Experts of a small language model: vocabulary 2048, a variant of Adam for the experts.
Below are experts of layer 2 (counted from 0) of a mixture-of-experts language model. Rows are named router (the router's row for the expert), gate (a neuron's input weights, with its number), up (a neuron's input weights, with its number) and show model dimensions 96-143. Each number is 200 + 20 x the weight over its row's rms, rounded and kept within 0 to 999.
After each expert's rows: "mostly gets" lists some tokens that are sent to it at least half of the time. This comes from a sample of Wikipedia text that the model never trained on.

# expert 59
router,218,206,208,218,230,185,201,161,197,202,214,228,178,203,183,233,184,225,207,195,202,188,217,214,213,170,190,221,167,186,188,227,185,199,219,191,198,189,187,164,191,207,195,194,213,237,223,231
gate0,185,200,184,208,180,190,155,182,197,231,172,251,234,188,206,262,192,226,192,218,211,196,238,213,203,199,159,199,172,188,196,210,177,192,186,248,184,227,209,214,140,210,212,201,202,206,215,205
up0,228,204,195,213,206,227,188,228,181,205,217,202,195,212,195,208,213,199,196,218,173,211,218,221,186,212,174,200,181,221,222,210,243,171,195,202,218,200,213,207,171,174,189,233,194,195,198,206
gate1,190,195,186,192,200,193,200,216,177,179,203,201,231,203,179,230,220,220,206,221,191,209,173,200,222,193,174,213,196,198,218,210,184,212,196,232,223,182,239,175,184,227,195,175,202,193,194,256
up1,178,170,201,207,191,206,200,193,198,224,203,171,192,201,181,209,213,184,216,233,235,206,153,218,202,203,181,184,229,167,153,191,180,232,194,206,207,218,207,205,221,172,209,194,203,228,208,165
gate2,218,201,191,155,210,203,212,169,197,210,194,202,200,168,187,202,238,215,223,208,196,187,194,211,217,206,186,202,180,208,205,175,170,193,195,198,215,187,221,181,228,168,193,190,206,205,174,227
up2,191,194,223,186,184,195,186,208,151,210,192,200,182,171,206,180,224,189,187,178,193,197,197,217,178,183,224,188,247,199,219,200,208,212,185,228,203,188,171,163,206,197,195,217,180,190,217,198
mostly gets: "ersonal", "ior", "ble", "gram", " until", "eral"

# expert 35
router,229,234,212,210,212,163,197,202,166,214,241,194,215,201,178,222,201,185,183,196,163,156,211,212,236,229,195,205,195,180,215,191,218,232,193,186,186,202,193,203,188,191,198,178,173,225,201,189
gate0,183,194,193,209,186,208,198,185,183,209,182,178,228,189,216,217,204,208,179,216,183,202,142,206,200,170,185,184,175,177,225,187,205,209,184,217,171,164,198,166,202,202,224,195,167,193,201,206
up0,181,185,192,158,181,177,201,247,208,176,210,191,172,206,216,178,204,189,225,186,202,184,216,156,212,185,209,202,225,216,227,182,194,231,201,202,232,197,220,237,205,205,210,173,238,215,202,228
gate1,199,192,213,216,203,226,214,203,211,182,219,206,222,198,166,209,213,176,191,203,219,204,199,194,220,232,218,203,190,224,197,198,196,228,203,209,211,187,214,227,189,165,187,195,162,225,188,185
up1,154,202,163,214,182,190,181,176,213,214,166,197,178,190,222,194,222,209,213,166,201,225,200,239,187,186,176,223,237,226,241,198,180,179,199,184,207,185,182,187,204,195,221,177,192,205,187,228
gate2,217,219,217,187,168,189,207,203,168,203,208,194,218,209,198,187,221,149,220,198,200,182,215,223,213,190,188,184,172,208,192,146,211,228,188,204,221,185,193,200,175,195,192,151,189,212,198,224
up2,197,235,197,196,227,200,216,144,191,177,150,182,194,185,244,216,201,237,186,192,193,198,198,208,211,207,184,200,229,213,215,220,184,212,220,196,202,204,193,198,197,193,206,210,226,199,232,192
mostly gets: " film", "rit", "ology", "view", "istor", "ment"

# expert 90
router,222,188,218,235,207,204,220,218,190,190,230,230,204,211,215,222,201,184,230,204,190,160,209,191,225,206,216,204,177,171,206,192,179,233,187,216,172,157,182,167,204,186,213,197,173,222,243,183
gate0,195,168,199,209,190,235,155,176,181,181,211,215,219,209,220,219,214,203,203,205,234,211,181,200,229,226,189,209,171,188,201,197,160,227,227,218,186,201,188,193,209,160,184,166,211,222,210,203
up0,195,183,184,149,200,193,194,214,225,202,190,221,166,186,211,205,206,201,212,171,201,185,215,196,160,218,232,177,179,170,193,189,210,163,211,163,220,195,215,195,197,246,173,231,190,187,208,231
gate1,177,185,221,215,185,192,208,172,174,163,206,200,200,202,199,198,242,209,189,243,214,168,207,178,190,176,212,205,217,185,218,185,210,234,176,183,237,152,175,206,199,216,170,202,158,199,188,223
up1,181,190,186,193,178,230,181,214,218,176,170,205,185,211,215,261,221,215,166,184,193,225,192,227,230,217,209,181,201,194,182,221,162,173,235,222,182,226,200,215,175,249,185,192,136,225,222,202
gate2,187,191,241,185,190,197,197,251,208,203,174,194,219,219,238,217,225,189,193,169,209,217,219,223,210,213,241,210,217,196,244,227,159,191,171,187,215,165,232,211,211,244,190,209,194,230,204,254
up2,229,216,168,215,190,195,165,196,197,204,173,186,176,203,188,203,204,199,213,217,156,187,180,204,217,213,178,198,205,185,182,202,213,147,218,166,228,219,168,206,211,203,239,159,194,203,190,188
mostly gets: " up", " used", "oin", "ced", "ased", " called"

# expert 81
router,184,215,210,207,214,206,189,190,211,202,217,216,229,209,198,233,193,222,224,158,251,178,207,188,217,208,200,197,191,217,195,217,191,217,212,197,220,187,224,186,208,171,215,171,203,234,232,214
gate0,182,217,178,210,209,213,175,215,168,220,175,206,254,193,222,207,195,167,194,157,222,198,197,210,229,195,185,209,175,211,209,217,163,201,205,199,191,160,191,205,180,181,229,191,195,197,219,187
up0,202,212,198,204,201,191,189,203,210,187,208,233,213,198,197,182,202,178,166,153,142,246,179,225,222,236,176,192,186,218,229,215,219,215,195,231,201,192,175,221,192,192,196,188,172,208,192,174
gate1,178,193,200,138,208,229,193,179,214,209,179,244,206,207,196,223,201,216,201,187,195,230,190,222,193,223,243,213,197,217,205,202,172,199,195,194,188,241,221,186,156,226,187,241,231,212,212,200
up1,179,202,194,202,205,212,197,204,218,217,216,242,231,203,217,209,155,154,189,211,192,203,186,188,192,202,203,212,193,189,154,202,208,170,193,242,242,214,195,236,162,219,200,226,210,214,171,210
gate2,187,178,205,182,251,213,239,217,223,194,228,202,199,186,184,208,189,238,203,190,236,176,203,205,206,195,188,193,192,201,201,205,224,230,180,186,192,186,214,176,221,224,189,193,180,225,241,210
up2,176,186,171,175,234,191,234,222,205,208,204,197,231,192,199,242,156,229,202,177,233,198,206,204,185,171,189,198,215,208,190,216,211,183,177,176,209,170,234,222,216,177,205,185,197,206,187,233
mostly gets: "able", "ball", "iew", "ork", "ous", "ers"

# expert 4
router,202,243,214,193,220,188,216,183,164,212,227,189,183,209,197,206,216,245,231,177,206,193,207,195,226,189,204,213,205,191,218,220,202,227,220,194,218,195,211,163,171,185,184,177,190,230,210,198
gate0,197,155,197,192,176,208,219,225,171,202,234,189,207,199,216,225,193,203,209,212,205,164,205,198,186,184,233,225,188,197,186,214,190,196,226,207,170,192,222,177,188,240,207,212,236,215,206,190
up0,218,266,156,162,228,199,180,199,194,184,204,197,203,182,193,183,192,201,233,202,237,205,178,210,213,211,223,209,164,213,177,166,199,238,196,171,208,184,208,216,210,208,193,210,231,191,198,178
gate1,198,227,194,219,237,174,179,189,218,214,185,186,186,218,173,210,197,186,183,190,192,190,232,218,199,191,220,210,209,157,162,212,197,184,183,167,191,181,195,211,187,169,207,225,188,242,223,196
up1,244,211,183,201,176,159,176,238,200,191,250,215,205,197,199,205,181,199,186,189,199,215,165,196,214,204,166,194,170,205,187,230,208,199,192,188,177,224,206,176,177,197,192,191,199,221,169,213
gate2,197,209,195,194,217,209,217,212,182,197,191,210,167,218,163,195,149,218,206,163,236,173,183,209,202,214,215,196,181,200,197,185,188,211,204,197,180,173,201,187,180,195,231,169,180,203,210,212
up2,198,242,178,184,207,196,168,208,177,230,196,180,223,192,215,182,175,187,212,184,194,203,157,193,192,204,199,190,181,198,196,186,191,187,191,203,173,186,219,192,187,187,173,186,176,188,239,200
mostly gets: " not", "ition", "ution", "ment", " will", " writ"

# expert 86
router,176,215,207,213,203,192,215,191,192,151,222,206,198,198,196,234,207,187,220,212,208,173,198,164,207,230,190,186,190,180,212,185,212,227,214,208,213,198,193,204,184,217,202,163,163,249,196,189
gate0,194,216,230,219,202,208,223,201,225,175,193,197,207,241,185,164,241,192,192,205,196,140,195,176,214,224,174,173,214,181,198,188,198,188,226,215,208,177,186,210,202,232,200,179,153,223,219,168
up0,208,195,204,210,238,195,213,199,205,238,207,181,171,186,170,217,198,182,213,183,208,236,214,223,171,190,208,214,178,215,170,200,199,216,211,169,212,207,210,192,235,163,206,203,157,207,218,201
gate1,184,179,186,200,164,193,193,193,183,215,182,202,247,202,210,213,215,184,204,202,182,186,213,214,206,209,157,190,204,189,233,185,203,212,231,232,218,219,175,180,206,212,194,200,163,205,179,191
up1,207,214,174,198,189,173,177,233,215,209,194,194,244,203,189,237,187,191,196,191,209,218,175,209,197,215,228,187,237,189,155,193,202,212,188,232,163,204,215,175,224,191,211,247,180,224,236,231
gate2,226,205,185,197,163,201,188,201,186,216,187,194,174,185,194,206,223,196,243,245,198,180,214,222,202,252,216,198,170,178,214,240,214,236,179,225,220,190,176,212,191,207,168,199,224,184,185,188
up2,196,193,180,216,185,204,214,193,228,212,223,206,186,190,243,224,202,190,172,194,200,199,211,176,192,241,190,208,166,189,185,211,221,225,187,239,253,178,202,194,216,238,182,192,202,179,199,192
mostly gets: " qu", " use", " feat", "earch", " design", "osition"

# expert 76
router,178,203,211,224,187,196,178,169,198,234,220,191,213,193,212,181,213,217,226,190,218,188,199,175,249,179,193,207,197,221,204,211,206,229,203,201,219,189,194,165,162,186,217,183,203,223,196,211
gate0,174,215,203,184,182,183,249,208,189,159,224,216,155,164,193,222,203,197,212,200,199,198,174,194,222,196,216,202,169,189,168,205,196,197,189,135,210,217,216,212,197,226,183,218,200,212,197,188
up0,220,182,208,213,217,214,214,213,209,231,220,198,188,189,206,180,194,224,249,196,213,199,251,190,183,225,199,212,201,207,227,173,243,192,192,190,206,223,162,183,191,212,228,150,195,207,180,217
gate1,184,210,169,201,168,198,201,195,190,230,192,211,197,233,215,182,204,215,198,185,207,202,215,208,239,222,241,213,184,181,196,182,202,162,187,214,152,125,193,221,184,215,179,181,200,200,205,180
up1,176,183,209,169,203,203,233,240,228,202,209,227,203,213,216,211,183,184,174,206,209,194,217,198,217,171,173,210,172,221,175,194,185,223,211,204,195,207,178,202,174,195,185,208,204,187,191,200
gate2,155,226,223,218,214,189,189,206,189,203,231,176,188,171,138,202,211,218,213,221,199,207,197,209,193,208,227,190,196,212,223,189,223,233,209,196,237,174,221,219,202,207,210,213,167,195,209,185
up2,226,197,201,179,185,205,192,229,228,196,185,229,169,215,206,204,194,156,205,177,184,213,199,184,184,176,217,193,194,234,220,217,182,192,202,210,206,210,211,219,207,201,189,198,213,227,201,219
mostly gets: "ite", " University", "ents", "ins", " includ", "%"

# expert 28
router,178,241,211,180,209,197,223,229,161,205,193,226,191,184,206,207,210,214,215,188,255,170,213,221,207,200,213,203,215,223,203,198,199,221,218,179,218,223,185,205,140,185,208,199,197,244,205,232
gate0,194,167,189,192,215,223,211,191,218,208,237,188,219,215,188,211,204,191,189,198,222,194,197,173,212,188,234,214,176,202,250,216,218,216,185,195,181,206,180,184,155,217,192,185,217,187,197,202
up0,224,197,211,190,162,169,187,195,184,176,204,181,189,188,194,195,170,197,221,212,177,178,207,233,192,196,214,171,182,198,227,219,202,182,201,183,193,187,220,168,212,176,162,202,200,201,201,194
gate1,203,206,199,180,257,178,160,209,156,188,231,220,204,218,170,233,192,188,211,154,219,198,203,174,186,202,216,223,205,173,185,195,202,222,207,182,206,182,193,212,231,193,237,204,188,205,208,237
up1,212,181,178,246,202,184,243,176,207,220,195,204,188,164,198,224,192,214,179,225,209,172,225,207,215,224,183,207,202,210,213,201,194,189,201,193,137,205,189,188,141,231,169,197,182,212,211,206
gate2,191,153,231,193,194,193,223,226,160,158,182,217,221,232,198,222,198,168,229,226,203,147,177,203,206,216,171,222,188,176,180,201,220,221,217,203,195,209,219,192,214,203,216,171,189,209,239,225
up2,252,178,184,193,206,180,196,216,205,189,215,212,219,178,192,209,209,185,202,197,172,196,189,214,188,206,262,177,196,210,209,153,184,203,203,170,160,192,193,210,160,231,229,232,199,201,207,188
mostly gets: " and", " to", " of", " which", "ions", " or"

# expert 83
router,206,199,187,211,191,167,216,216,196,206,193,237,184,191,217,183,231,205,231,187,231,165,173,193,241,208,214,206,173,219,234,221,155,218,195,211,198,160,185,193,160,200,215,157,200,188,209,194
gate0,238,177,227,221,197,225,211,203,154,240,236,228,190,223,209,200,188,198,200,171,202,170,202,165,215,190,155,192,214,206,200,200,193,209,185,213,193,199,198,187,201,189,183,170,173,199,201,159
up0,212,193,192,219,185,196,205,234,224,171,199,195,176,246,210,185,195,198,168,184,193,226,201,191,227,188,187,195,218,206,169,195,208,204,178,221,184,152,212,200,198,169,153,195,170,170,189,157
gate1,187,219,199,218,176,181,171,196,223,177,179,189,218,194,191,191,227,212,200,204,190,198,160,184,183,205,220,209,180,210,223,180,208,214,181,226,207,172,209,198,214,220,196,163,174,217,189,184
up1,198,199,183,177,197,169,237,214,211,187,215,220,203,211,224,193,178,196,209,188,186,224,196,190,208,199,186,186,197,222,198,208,209,164,217,229,157,176,199,219,181,187,200,188,197,173,210,215
gate2,170,205,190,198,201,189,195,196,191,176,201,209,189,205,195,205,189,149,189,185,217,160,222,206,204,246,223,223,170,201,199,211,186,214,248,183,176,221,187,204,201,209,228,174,189,204,195,178
up2,198,198,201,204,163,191,184,200,218,187,222,195,209,194,182,202,193,246,223,200,205,211,195,167,190,183,193,154,190,171,202,196,204,175,166,200,234,209,203,174,190,204,204,222,220,201,173,203
mostly gets: " in", " on", " at", " her", " after", " for"